{"d_shared_expert": 0, "moe_layers": [0, 1, 2, 3, 4, 5, 6, 7, 8], "optimizer": "muon_variant", "learning_rate": 0.0125}
Below are experts of layer 4 (counted from 0) of a mixture-of-experts language model. Rows are named router (the router's row for the expert), up (a neuron's input weights, with its number) and show model dimensions 384-511. Each number is 128 + 24 x the weight over its row's rms, rounded and kept within 0 to 255. Numbers have three digits each.
After each expert's rows: "mostly gets" lists some tokens that are sent to it at least half of the time. This comes from a sample of Wikipedia text that the model never trained on.

# expert 57
router:149170123137086100127138120112153143145173099132126126142128111127123117079146148112112130164111123140091119156117188109121126092100105143172109129128098155124110111116128108130131120121155107152176163143136099159138105110146157146142129103144124115094147129124165150131105133120123153110144109123091101066132093136085112156142111136142160107130134143136099114127122130116152107111125
up0:138128180122117117118123119171127166132155115151155122134135101126136115122134138104127119058114106148145103126170118082117116119120150120121143116101153175112074133121118143120162109112167132140114150148142114137119107162148136157137100104149160160137153107148109134154144144124133113083095127128112107096125109126073120138107113145139150053094102135136122143108115077146103130126153
up1:121097088154139131130078137146137146106168159155145149146161163099142139143138112124173135097126137134116118079124112108148140130122102127124112110127151132130148119111132129128115069119148157124157132116095111172137141132135129128128123127111111125141110117068141130198142079092122139145085124112160148109148145132130100156097130163107104127150145135146148094109110072119107099129130
up2:114146096080123159095128123110161127142121118130145155148081140113122090128136127143153148095099150146124097167142142142123117107081113163156167160132115160121100137146112140100133113104162110147187146139153104192106114111147132167149112093186106117119121108125095136121122166149125176149155104097167055114178119149108101120167108167105099105134146129107121132106097101132146171154125
mostly gets: "very ", "rather ", "too ", "highly ", "largely ", "generally "

# expert 12
router:159131117126127161137141131140135129143156156138067114169168115122148112115165114149069142147118138145107139127107136134084115128120096129131128140150108108094100117157098126156112138170165097140100160116127098105126116143115150144136129128064106130099146136104157144089143139143141147116152146120137132126136155130106151116137111119153124140110138127128170128148139075131136090132163
up0:128141120147093142102130135154113154089128094096138122143142145090117117162128139104130105129109107174140066104110120129093159137108138107162147178116116183109140153100116130122093126141114114135143161105128115130118109081116110156105098162165131153118095102135166141106147128177108127089132057125118128124137149133145119147115144143186107106104104145127161140109133134109116152134113
up1:163179121121114131110109110152101164154101101107130116128166147155127122123143134121063116140125142076148104133116098146156138093153156120151114088165136136114105173084094086126146102134113140117099137140125148127152149151104104126167076119133132132156116110142118143127143144169129077137109175140110134116158140153115154158163090135099156132086154130121071153114140136106134119142123
up2:170127140142144144170151144141138075151121091098097088144136119099160146078150166156078143143124148046107143126127126144121135089104136131132177133109144104140060156115111145106151129177110147122102122150091132126092120119141126117143084112108116152147144151137163122168121132132150141139106160148163164156099116130132082093073144140128122103124134150130109150149111116133140137111161
mostly gets: "when ", "because ", "where ", "but ", "When ", "However"

# expert 43
router:130127118162072144117131096133106162131119119148103143144148131097116114087122115096101105155152129143137160089173127088117116127129112113117130105110131119125113129119103090140081143099130142134137115138119080128125127107137132165142058091096163157112144120124082171104092166131158148131147158118128135152132102132090178136097131138131115093116154126112165128107105126101158144106137
up0:162117084122135140118130171097139098119107141151149135087153129148165128146102167139084161132112139141141051131113112129154100122146110154105131159136136147109134085157122146124167089111139123120113150135185160100146090156104114124126115082127116147116125129140128181146113119137143116126127128128126117087137109109123146131148123138139124133099165109091141141149140116156156160108136
up1:167154144116090133148122134120132132128074143147164118138112135127128121135106156113117130126181095168112139108122119167127101128144154129133147062085157118130126175128144160111146131155105126132080119127115140149124089102112110156138127150102112103142140106130138142146073095156179107119110133095127118135130089100100124141083113106110078096129160128135146137077057147086119142116153
up2:138088161117155150133136145098156094125123136173123128129170139127158141077130134134127166150124128103133138139100080108156131149130104136125126104152124089133113110148112138164111115156111124155157150108131114160093109100160104119127137155159116132132137092136133133151089103130099122117136111139158131132133157099079136140116189080142092164143163094086137138125151107153152110123133
mostly gets: "Council ", "Act ", "Ministry ", "Senate ", "government ", "Court "

# expert 49
router:139105128114091145108105092120134104122103117070126138133152140132073130134195139105121129159150137116130143133115144113126131145161115137111114106123104130097078132126120128127121121150129082104062135132125108175154121129115163126107114134114105146131153105113144170129177095117150137125133104097120149084123180134085093121173104144154139118127138118097147107121111128109143107133137
up0:147091120123104121140120124142109125105124094124087111102160131144129144127097165106114131111122151115111162121161145175142109142150102125128114162113146124174189105153104098148160141084111133147136092150115120120153077138103152142074129138138145122142156148123070164113123122111144152135153108142116104114139135147163162147133125155140091141139136122126120133101114084130140172142139
up1:146172143116128144136101111094148156137142112108105114104167152139125134159156125095104067111133151107108142132156101096103090129182127114132136126140111159110103118165143135167148133136163090113108141172113136099152171128115125169161140167112111137104125076143149120159106118145143176145113200172091124116120125169089134122149119153139110128143157137146090083100110133111113147135146
up2:159134125146093085132125133134092153143150152120158130118087108093116155100155145112076143157143109100136125130149170129147123102076162145128123189083132120129176093144140127157189134109155106098139115160097121134105116116129131141125122141113153131136141096125122094153147140137149094102132065128169142085143093179095122100154112119089170106138124113122135048089156119165144099117113
mostly gets: "–; ", "Preceded ", "← ", "List ", "Succeeded ", "important "

# expert 64
router:140166119150117107134104117124176141143134116088093118100158117124114116087134114079099142145165157103099136110167144171103077106143108152106147127177153107169154148111078148137131166111144120142115124134114094184125137076163168139177059123137138110102143169113102139165126189157162095121176129139180142131127130143151110121167120137172147129110119152113146113143161120097167076133172
up0:147168121145095164098161144137144119098132150117167112108132110114137113105132126131093152130124101095154113151143153165157136101084119124125113166173135119149113110126107130101165155138135102105130141169116131130121104091175124140073141093119164151108166136111119112091116148154107124124147090182108168124096080131091138153157158158125151165116154140128105163110113160110130113146146
up1:129132142146095120155139108127124136108156178144158138119124106132199151121107082108119150118162124115118116120200098159150091092180174162149115201119114129109117119112132099125134111134169119100138151138066099107081109080113155136164111133105148138130139136146130109165124209100142132136137139149157169111118124128131140114145124116127117126145153151135132111174121128138162122073128
up2:155107121116114154105108091154150122076161145153134102118150127123148105142112127100142112121144134149154104121147130145132150128100137146163108126097102196111089115132087112151103163107143112172113105073150123105133155132116105161163123160108108129119154110146142141128103157167117108096137143087117168165155148139131129118092125135102137111079143058129123178148138087163100126136094
mostly gets: ".\"", "\".", "Billboard ", "Daily ", ").", "Billboard"

# expert 45
router:154097118133118132124141085145129173149165136176103145098141120130145081112109112158131091140142128111104113119117186124148105143118142109129102136165072155131088133134071129090066134106121105179156153130129106129153120156102123121117098126105103140097159124104116112128120129161155124105114096141139136118151134103095137158127167155139114137094126128136147103114119118127148114071146
up0:138120120124110093118124108084099128144113138152116104127122140169109125101154124136176148162189098114102123126144127111139128129111174124101118129123138156150109141129105085111121147079104152121149097095124098156099144090128136152116137082110114160135124108096121150092115121127108165103105155110120097135112151115176125122163135151150112142100124131138153126121133139123132131166124
up1:078125105106131127160157124141091101142139173108115118143129167102118160185119130160076128150072119118139161167117135141114147127123110133147117133091159145150087114120096113132158138088145126153127106128129102139093112148133094164137195120121103109152144137142167089150118082141170072115125091151081128085109163163130113119117136109158103090150129124102143127177155138141120082140174
up2:140117100154162134144087113137104185133103135082119152103096158120159123138127119082126163128144109109100139149117115127164122089134132155160177104148145107101124155144117152105112129133123133096153179152120111123099130125095130122133110131122080137179139152079155126120108175125153107131165138153162100126114127092157124091117131150090130168131120140143098165116133118124139143136150
mostly gets: "== ", "==", "Votes ", "±% ", "==== ", "also"

# expert 66
router:095179113153116117127152110115070139138158106131122085154131112128087098085159196116097127126184128115079089118116119114136114130132094126160113113143065124141130130178109135078127137110124104140105145123152107121151119114086156150161121108137104144138171156118122130103100143127136146110147117125115159123151125110130122119166130126150120135144144099174135100171092157111107147156135
up0:110113109163120116179112128137097121134157126132092141133141136105107119119108116121107118105137117151111136093140125152098114089127162087186094101131158121133054130145126144086111083121121144150152144158171153078142118100130107163116129142134165139121138110143113132099116171135136114112165187148128088100140084135092127072119082153134163145150138134125170154105116146159138117174121
up1:090143125126097086132114165120118151128127102117102120117113166137125112109163137130139071171153128132141066163138134109079131119130106135162175136145158131121137091106127159137102121115074135112115118096107153174121119119098109149152083169149123098125166128124161136127135116125109128127132153119146121114160099150123158160168092136145135082158128126133141135150107113124136123113112
up2:133169116126115133157084141099104090146134151143124184108194122100142123136133115109155123152142117140116164160139157125140139148139092191138172168100170081121116099127174119105111077133156090144131151142103091132133105150126142115146168165146099119148130147122088149071128123121124125157162110134137140118161142114118100164118159100122147123126134109106174113111134135093103126115140
mostly gets: "this", "})", "Singh", "practice", "Coat ", "result"

# expert 55
router:140146121136100130111111101139103101121131126171065126167158094104186123113141138136072129148149107082127132123152145147121096121163124130105143120098110144170092082146090109152104132093107122169125141106121103110149123122107180115136132140125097161137131132103135110120157124103154164102157119103128088107161110123104103158150135142150121094113163175144146124163103057160167107148111
up0:159117078138129183092172141148138064112108161154130082154128124104126097093142117151102099095166167153127135129113121122106098181133142140108146075136124120096098102145078158112166167169158145118157103117154115135065108141124135144071122109126143103121109119123094121110141166166172078142188185136154107088144186103150126149103149142089150142141134114108128101138127098114102120093112
up1:125112154103094116151098126123164130098132082136114105156145137149148070109115093157128192135115113077130108130134102165145113165141119150117135156103114113123109063142066190113147170146123144103117106117133098123105122139138127136134110169106124133125156139112121058107161154153131107126093105148117123126148137127145137111109107135122100125116172104109127128129115083127121101150091
up2:126090136135150100141113103127143094106129151134102132154096170117136176123140153163138127132127163053102125167122146078141140152117163099125142130156144118142125121181126094148097144160137097149134130091130089070129138100148128098162110162098153129146107127121141131132146127129177116139157124116176092142134173073120149100135055138104152115162117108109153113144088111119091102159133
mostly gets: "government", "them", "tion", "public", "design", "Love"

# expert 75
router:147141134140133179137126093107129132124146133153113131170099105080127109119136128191105123124116120114091149128146141132121111147173114134170122111132125152141084076108084141139116126141123094141160114122152109189173150149098155164155130093134130147153122138147147135115105143148122124108190138122108093099144171141138153137139127149165169123109152130120155133120133080135142141153139
up0:121112136096106098135123115123143164131132090111141125101097115127094135141174136143135138118162163151163120127121123117135076143116117159123176154119114103125138149111110161121180119125120138135134162112154094120145103108157117078154075081114133125104111139134137141138090162154152075133132110152141064122128147108109134160102124110109179079079117149089144132121155138150146116077137
up1:114117142115106141110120117114157106171160156126130166131141137106137109119092123174129160139141131119116129123134160105158127132146096095172127093144140104122123117142145136134099151133164159127111113113124099148174110119165101116132116123132173127149137110142134131103128115091143099191119113127099127143156109108107101136145148112127108122114134109123136136132124115136108080160126
up2:141158121170128127117123119131109136097129109112152151129193130127118152059147142143133147129113121150111094114128113169138103111131130118110135153120138130149100131142154103126131140115115130135141118127082177104164106094155145143161124132108128115155110139134151128088166144105139150190097078131096071151171121103133135161111113125098159118113104134163120151164141114147114142107124
mostly gets: "prec", "bomb", "lif", "coc", "cab", "invest"

# expert 2
router:122122120151156133147163116140106145139163121075075136140145169098146108126113142118103127123111136135142114136140127172086144130111150128151102141132097124161121103155151130156089123153133117127124143131119119116166114060083165128142096138116116103156152104101118129119121149092127120093164142115127120143170124126076115142123091159123146115159106144127172116135147089124152112157120
up0:108136167096155128162069119136106081099097117113117090125107082136149118145117103130138106126134125125102146152137152127145132117129174135135145148124088172133113110145124149133125151129134152156133177117124062135104128126137116128104119123112114115082111124128161150104088139113127138131121145136105057157113115151149108156126173123173162111129107159165126156108147141144115143138135
up1:177131087159118093155147140155154144123055137134175111172122148164140124150149146092100130137129089121153078109148151083150134106103084125106114135134134140102073149128112140117126145170136129152130180150130118152154097099106145102108080110130108148175090162118131136118144155116160126104102115106158137125130119099124126154121127118093139147131101122125156129145090130102154125119153
up2:129128140136147096119143112133140144149127117149154142146120129125147132179171129147121145146122165070140125147120163130092110111088149134075119108088121132144111086116119119135116133128145148088154094158083089141134174065141131172119133097091114116095100115133103075113150150144133133150153147120138100141117120093151168164182121143159123106119115133127116148128151136106099152131130
mostly gets: "ā", "ó", "ă", "í", "š", "č"

# expert 28
router:141136137131079114097105084140106136119137091149111061136131119155183099104207144085092121124125111152105116140134108125144141139156133095155107080126129107142135129137122089131096125138153144106115129139142116140106075112129120163136154134146088148135096150127112128140136152132126101131131114164134068136135127133070132144114136123145128105086127118163131091116090107096120105126130
up0:068113151170113154161127115115104144126140118138144171129101141117112124091154101113116112139083159143146129168115122154135125142171114138134116141133102125069113148162150127156144144147173130097166139153127162167102120129146147119121118138142135137098097132138102144147120131143160105113094125107145116109148152149111152120136060120130119112122144146130140106111122112176115094092139
up1:142085143028120126129124144113102119140139153147167126148142146125114148158167125123126113138113126180143097163120128114113118097126085124129086093096165123112107117121134159139096137155092104126139138163115105099157111128148111164163086101150080107190152171151110147097120149113166112112165083132144112137130136106132131122133122134147090118116114155125149141158105080124153125082085
up2:159139161124154126158145162077130126151174144152148159135097152128159120132173152113175112106119113105168143122125091148154139121125120097166093154126146147099163171132105109156192137122109118114073116144106112109144093137136090160160161091140151091135113147145109162080115104129156146152125108124123179153155140125143076106143082124103114143168106118119134164174085079121122097103134
mostly gets: "been ", "was ", "being ", "were ", "became ", "be "

# expert 40
router:115097138158171147104148127145117183152121094161091121159073106084187089093150147113125086141112089097111151124164127122097086171155135119130085123115139115138099120134127142129151089126127127143134122170150124134137110113110142141132092125106110126125132157129111122093142129131113152127121120101138095107138128132148111148118098123149156112136116092102138148121137129100188131135135
up0:126117093156138128153116167122149127144123144101116166128155159144123077149129115141059124136124124143148142120194101094123087142156156100177094083128159138167110135115125116143113119112117126144095148118097111130135154104090137132125112168156112178111144099144098142144130100176138131122162109114092131149110099157135112152157148125135124150153086129096104134092117157116108102134112
up1:152142148141111145086147108118121080140137166100124133149116144136140186118136136082104164156132147150160145113163120124139117149128192151138162141098162108106080111108139124097150123143120153185107123107154136147141127172115134119071129123123134131072147145118096141130142137121137148106144109142153110152137157111140110178144108107127121096138130125155092147107143078120160122153105
up2:110135114123117142108191115140121164116136107173123144114112123163172111123143128121131098128119109092109095126104113153130158129128134130152132120108125131176122149135155160119149128119150123120098149083102134109132072146111163141155112105081136117104120157159088141130153155112117148098134137117107119163125160112152094076169072099156130114092139177144126173131110102154176107125126
mostly gets: "and ", "including ", "& ", "And ", "include ", "Starring"